config.yaml
moe_layers: [1, 3, 5, 7, 9, 11, 13]
normalize_top_k: false
routed_scale: 1.0
balance_bias: true
vocab_size: 8192
norm_eps: 1e-06
tie_word_embeddings: false
optimizer: "adamw"
max_seq_len: 512
Below are experts of layer 7 (counted from 0) of a mixture-of-experts language model. Rows are named router (the router's row for the expert), down (a neuron's output weights, with its number) and show model dimensions 0-127. Each number is 50 + 10 x the weight over its row's rms, rounded and kept within 0 to 99.
After each expert's rows: "comes before" lists some tokens at least twice as common just after its tokens as in all text; "raises" lists some tokens whose logits its average output raises strongly, later layers aside. This comes from a sample of Wikipedia text that the model never trained on. Tokens count by the router's weight.

# expert 0
router:40 29 50 66 49 76 45 55 59 39 55 50 68 48 49 56 65 69 46 55 54 59 55 55 55 55 51 37 62 55 43 52 53 45 66 51 68 43 45 45 41 63 35 63 57 61 40 45 62 61 62 62 45 47 49 65 60 45 54 56 51 61 39 36 41 44 36 28 53 53 72 53 44 42 45 64 35 53 40 59 53 60 48 49 60 58 52 56 64 40 41 42 59 50 52 59 57 31 39 49 48 39 54 42 46 51 56 56 67 55 55 49 48 56 37 70 37 61 51 40 43 35 51 53 30 69 62 60
down0:53 59 50 54 60 44 55 60 52 60 37 48 47 48 51 76 56 45 53 38 47 30 46 47 55 60 48 56 35 60 53 41 31 57 41 44 48 51 50 47 62 58 48 43 48 38 33 55 53 43 49 46 68 44 48 41 66 59 51 50 53 45 75 42 48 76 67 49 57 57 48 57 62 63 47 50 50 43 54 45 55 50 40 41 47 40 53 38 47 49 67 75 46 44 63 41 55 41 55 78 40 57 40 64 68 56 50 56 39 33 38 65 46 48 61 42 51 42 72 46 29 59 51 57 59 48 37 44
comes before: " the", " a", " his", " this", " all", " their"
raises: " the", " ", " a"

# expert 20
router:21 52 54 58 51 62 42 58 64 51 49 49 68 57 43 49 72 63 45 54 45 56 66 47 50 50 48 29 54 48 51 64 44 29 56 55 49 40 45 55 48 63 54 81 55 56 47 44 66 53 59 53 52 34 43 48 48 37 55 66 41 46 61 43 58 35 42 43 54 51 59 55 50 52 51 41 38 53 53 48 46 47 43 64 56 62 46 48 50 49 45 42 65 18 63 38 56 40 32 54 50 41 31 51 44 62 58 57 53 50 51 70 40 68 42 67 39 51 57 44 52 46 53 48 44 67 54 49
down0:58 28 43 48 58 52 43 52 46 59 85 43 47 45 44 45 47 52 35 59 56 62 58 45 43 51 58 61 46 50 47 47 62 56 45 34 54 38 68 49 68 53 28 56 47 46 55 57 33 40 53 46 37 47 39 41 45 64 48 52 34 44 52 49 52 64 63 62 40 60 35 28 47 61 43 51 49 35 50 63 40 59 59 50 38 47 51 37 60 80 40 56 43 67 54 54 34 40 47 36 39 49 62 39 39 58 45 71 61 44 50 54 52 34 58 46 53 55 54 48 63 53 60 57 52 51 49 54
comes before: ".", ")", "0", "8", "9", "5"
raises: " ", ".", ",", " in", " the", "-"

# expert 15
router:39 49 45 70 64 75 50 63 61 50 72 42 70 63 41 50 67 67 40 47 48 49 50 45 65 52 47 37 52 41 50 62 49 48 61 57 63 51 54 63 49 57 40 54 56 54 39 36 52 55 65 69 63 53 45 46 61 44 69 48 54 60 36 34 40 51 43 40 42 52 69 49 51 36 33 55 35 38 52 50 49 39 55 59 64 53 59 73 62 44 36 44 57 41 63 55 54 45 41 55 61 50 48 37 51 63 71 57 50 67 54 55 52 64 45 55 52 63 42 43 54 38 52 51 44 60 54 62
down0:48 47 58 51 40 57 55 56 52 61 44 47 40 36 48 52 43 37 59 45 60 38 67 56 51 57 48 57 44 54 55 57 77 68 45 53 59 47 60 43 55 64 51 44 40 53 50 43 47 49 57 51 62 42 65 46 48 52 46 57 58 44 43 56 42 50 28 68 59 47 48 66 49 39 44 51 49 64 59 32 39 71 67 39 36 57 47 39 69 36 55 59 49 47 64 38 46 44 33 42 64 62 58 45 46 41 44 44 37 49 42 19 42 34 63 45 51 44 47 38 48 69 40 38 47 40 67 42
comes before: " the", " ", " a", " his", " their", " January"
raises: " the", " ", " a", " an"

# expert 2
router:61 35 58 54 59 65 50 53 56 36 64 32 71 52 48 42 64 59 38 44 38 61 54 53 57 50 70 29 56 43 44 53 44 47 58 67 68 57 57 74 50 60 44 56 48 55 24 47 58 51 62 56 52 56 39 65 61 41 71 50 42 55 47 38 39 53 20 33 53 52 71 54 29 42 46 53 46 48 56 66 49 44 35 60 56 52 54 55 51 52 45 49 57 38 52 43 56 43 46 42 41 38 56 47 47 48 70 62 59 54 57 53 46 45 50 56 49 57 50 46 52 52 52 59 48 71 55 59
down0:41 55 59 44 43 54 26 47 68 48 41 69 54 50 48 47 69 44 43 52 45 54 50 53 54 52 58 46 55 73 54 46 38 55 59 47 40 34 53 48 50 44 43 31 50 65 79 63 34 37 26 48 43 53 32 53 43 58 54 53 56 53 37 53 61 67 44 58 40 43 62 35 50 46 37 50 40 54 33 28 43 47 61 59 54 42 68 54 59 46 40 44 39 36 44 45 43 46 35 40 53 50 41 53 45 61 40 52 47 64 54 32 55 47 40 59 47 48 67 59 65 48 46 55 57 65 37 59
comes before: " in", " of", ".", ",", " to", " and"
raises: ".", " in", " ", ",", " on", " and"

# expert 22
router:43 50 54 71 52 61 45 55 48 54 63 55 57 46 60 60 57 61 45 44 52 56 38 58 61 41 64 33 42 54 47 60 51 41 61 45 66 58 44 81 45 56 52 79 60 52 44 41 58 44 57 37 55 38 37 35 45 49 69 55 45 55 54 46 53 50 28 56 56 30 53 49 37 60 41 46 35 49 48 51 40 54 48 67 52 53 49 62 47 40 50 42 69 31 73 50 58 44 36 54 51 35 41 38 45 55 55 57 46 53 49 55 38 58 35 64 52 52 31 33 41 44 35 46 53 55 41 48
down0:44 59 50 74 49 66 55 52 41 56 69 38 37 50 53 62 36 50 61 49 49 54 41 40 75 35 42 40 65 39 48 60 35 52 48 56 59 62 56 44 32 59 56 57 38 57 35 59 51 34 36 28 52 56 52 51 44 54 56 55 44 61 63 49 48 46 46 37 49 47 44 54 52 62 58 43 47 52 59 55 54 58 61 51 64 48 43 57 44 43 40 29 34 49 68 55 71 55 43 51 70 51 34 47 50 36 37 60 42 65 41 56 55 47 35 33 44 35 39 42 55 43 46 61 53 55 40 37
comes before: ",", ".", " (", " of", " and", "'"
raises: " ", ".", ",", " and", " ("

# expert 26
router:31 40 67 57 49 51 43 69 63 33 59 43 57 58 55 49 56 65 34 51 41 60 42 40 60 42 57 40 57 42 57 53 45 50 64 45 60 51 49 71 48 63 49 44 53 49 53 46 48 53 64 47 58 43 23 46 52 46 60 55 35 51 58 46 55 38 46 43 58 34 69 48 28 55 41 48 48 38 62 53 49 48 50 59 52 64 46 42 48 43 36 48 52 32 59 52 54 51 40 55 45 51 51 47 42 71 60 63 57 63 64 71 47 68 47 62 57 65 58 48 48 24 54 57 44 67 49 67
down0:45 41 65 49 41 49 48 58 53 55 61 61 62 33 44 57 62 48 45 36 67 37 54 51 48 48 52 61 38 51 50 43 59 57 53 51 27 58 47 53 48 56 59 41 52 38 52 69 49 51 44 30 46 40 68 51 57 60 30 63 42 46 50 51 47 26 62 73 67 69 64 44 51 48 59 51 51 43 49 41 45 68 57 42 53 54 38 53 33 58 54 60 66 70 44 54 68 45 44 40 55 53 45 45 60 38 50 39 44 46 63 50 54 68 70 57 42 59 69 47 55 39 46 45 62 45 60 51
comes before: "1", "2", "3", "st", "source", "al"
raises: "tri", "1", "cre", "com", "s", "'"

# expert 28
router:29 48 54 48 53 52 48 42 55 45 58 34 59 49 27 51 69 61 51 53 38 45 48 55 61 46 59 33 60 42 55 62 36 51 64 64 48 52 63 72 56 54 44 58 59 61 44 40 51 42 54 57 63 54 41 54 61 46 69 51 60 54 48 47 53 46 39 34 54 49 53 48 48 52 32 41 36 43 63 56 56 47 33 67 61 52 49 50 60 51 34 49 64 17 56 48 52 41 39 59 55 42 37 54 38 65 65 58 53 65 61 64 35 64 46 51 50 49 54 45 37 50 65 60 52 60 58 70
down0:56 59 41 50 41 46 34 38 65 61 43 54 58 42 75 67 27 44 67 39 53 58 50 57 57 42 38 59 58 51 44 42 61 64 61 47 41 43 44 51 60 36 71 47 59 48 48 58 57 47 56 64 47 53 53 40 53 61 59 59 48 52 44 52 62 43 64 38 42 43 41 37 45 58 50 49 48 38 25 44 56 53 48 41 50 61 57 30 48 58 59 58 61 29 59 41 48 49 61 44 35 69 46 56 62 47 45 32 53 22 59 66 39 56 47 41 46 36 50 47 52 56 60 56 50 45 62 52
comes before: " to", "1", " in", "′", "ed", " by"
raises: " ", " a", " the", ",", " (", "."

# expert 30
router:46 36 36 49 51 63 55 53 43 41 63 53 59 52 41 51 57 58 30 53 46 42 47 52 44 40 65 44 66 61 55 76 48 44 67 44 49 59 48 65 47 48 46 77 68 48 35 55 60 47 57 67 59 49 39 41 52 30 66 50 36 43 45 52 43 44 42 51 61 42 59 54 28 48 38 54 25 47 55 52 53 49 44 65 48 56 57 49 53 36 50 38 57 25 57 44 63 50 47 43 56 41 54 53 38 67 54 41 58 54 50 43 49 75 46 52 45 51 53 40 48 38 67 42 50 70 54 53
down106:48 73 50 51 36 61 45 37 52 55 57 35 57 57 52 29 56 44 51 55 64 58 53 44 58 45 40 52 44 36 41 47 52 45 66 48 57 61 49 53 64 63 45 60 45 68 42 46 67 48 57 40 55 53 53 36 65 54 44 65 54 48 43 31 45 55 48 50 46 45 52 47 56 51 61 57 40 57 53 49 45 56 48 53 52 47 46 19 50 67 47 56 59 53 40 61 78 50 56 71 35 43 47 42 48 75 44 45 41 36 55 57 48 23 52 58 52 47 67 32 46 35 59 41 43 57 46 63
comes before: "1", "2", "3", "6", "4", "7"
raises: " ", "1", "2", "\"", "-"

# expert 1
router:34 39 60 59 56 64 46 57 62 47 71 37 57 56 47 50 76 62 36 52 35 56 63 54 55 45 49 32 59 51 53 62 39 39 63 58 62 53 42 44 51 53 53 63 42 56 43 49 46 57 59 67 63 61 33 47 61 49 62 54 44 46 47 44 34 27 38 37 52 46 55 47 31 37 43 48 45 44 68 45 51 44 56 59 51 57 55 60 64 41 20 42 61 41 52 43 62 42 39 66 52 45 34 41 39 54 63 45 60 70 54 53 51 54 35 53 56 50 39 52 57 37 58 51 43 55 48 61
down0:59 50 36 37 54 35 45 31 64 52 51 60 33 49 51 59 45 59 32 58 58 60 35 32 57 59 51 31 44 43 41 53 60 52 49 51 55 53 70 50 54 53 63 38 42 52 47 63 60 43 57 33 45 45 47 38 65 59 48 48 57 42 40 53 58 42 46 54 60 30 64 51 25 47 46 54 62 54 59 61 36 52 58 45 42 49 40 54 58 71 42 53 45 52 49 46 35 38 45 66 48 41 49 62 51 38 39 57 44 25 52 54 49 49 49 47 51 54 67 54 76 53 53 61 49 76 61 46
comes before: " the", " a", " an", " his", " been", " her"
raises: " the", " a", " ", " an"

# expert 23
router:45 41 56 65 67 66 42 63 57 44 61 42 68 63 40 58 62 51 31 47 52 54 57 53 50 53 59 36 51 52 54 66 36 48 60 50 63 57 53 58 55 50 47 87 64 49 51 42 52 45 57 62 58 39 40 44 66 28 63 49 48 59 42 41 61 47 39 38 49 49 64 46 49 51 36 47 44 51 40 56 41 51 57 59 58 58 55 56 47 49 49 54 72 34 66 41 60 45 44 55 39 27 42 46 48 59 63 43 46 53 46 56 54 65 40 62 42 48 40 35 33 41 48 47 54 63 44 70
down0:66 41 51 44 52 57 48 49 31 59 58 46 71 55 53 61 38 55 48 53 72 66 41 53 48 53 61 75 62 51 31 56 59 44 39 44 70 50 45 45 44 54 49 43 51 62 54 46 59 49 43 28 81 41 42 40 50 56 52 44 48 43 54 59 41 44 65 59 35 50 47 46 35 43 67 59 49 51 40 54 29 52 50 66 62 38 58 54 46 56 64 46 41 32 57 69 49 59 54 47 55 51 57 57 59 41 30 49 34 48 50 52 40 41 58 57 52 45 62 39 64 66 41 48 50 58 57 47
comes before: "0", " ", "9", " and", "8", " who"
raises: " ", " and", " the"

# expert 4
router:29 46 66 55 65 54 48 60 65 38 61 44 67 55 48 49 59 61 38 45 51 61 62 56 53 51 59 35 59 56 56 57 41 53 52 45 64 65 51 69 44 62 53 61 60 50 34 48 61 50 66 51 65 42 29 39 65 39 58 57 32 54 51 50 43 39 45 45 57 44 69 48 42 41 54 54 40 53 42 56 54 51 45 55 53 60 51 51 58 50 39 40 57 14 58 46 60 28 47 55 59 29 55 48 46 66 61 56 60 53 55 56 48 72 36 71 49 55 55 46 50 48 46 52 58 59 44 51
down0:55 48 47 63 66 49 45 54 58 56 61 54 49 47 64 40 52 47 54 48 59 51 40 42 39 60 55 39 57 58 46 49 65 46 49 56 36 53 39 47 70 60 49 56 50 43 51 42 48 50 60 43 14 52 40 40 50 45 62 55 40 48 41 49 46 51 68 56 43 48 42 55 57 47 25 34 46 43 64 48 42 52 53 47 47 66 53 56 40 50 66 67 61 63 61 58 32 47 31 51 56 63 31 26 38 60 47 44 36 44 62 32 56 57 59 39 44 52 45 48 75 46 53 49 50 35 39 29
comes before: "1", "2", " |", "0", "3", "4"
raises: "1", "2", "-", "0", "3", " "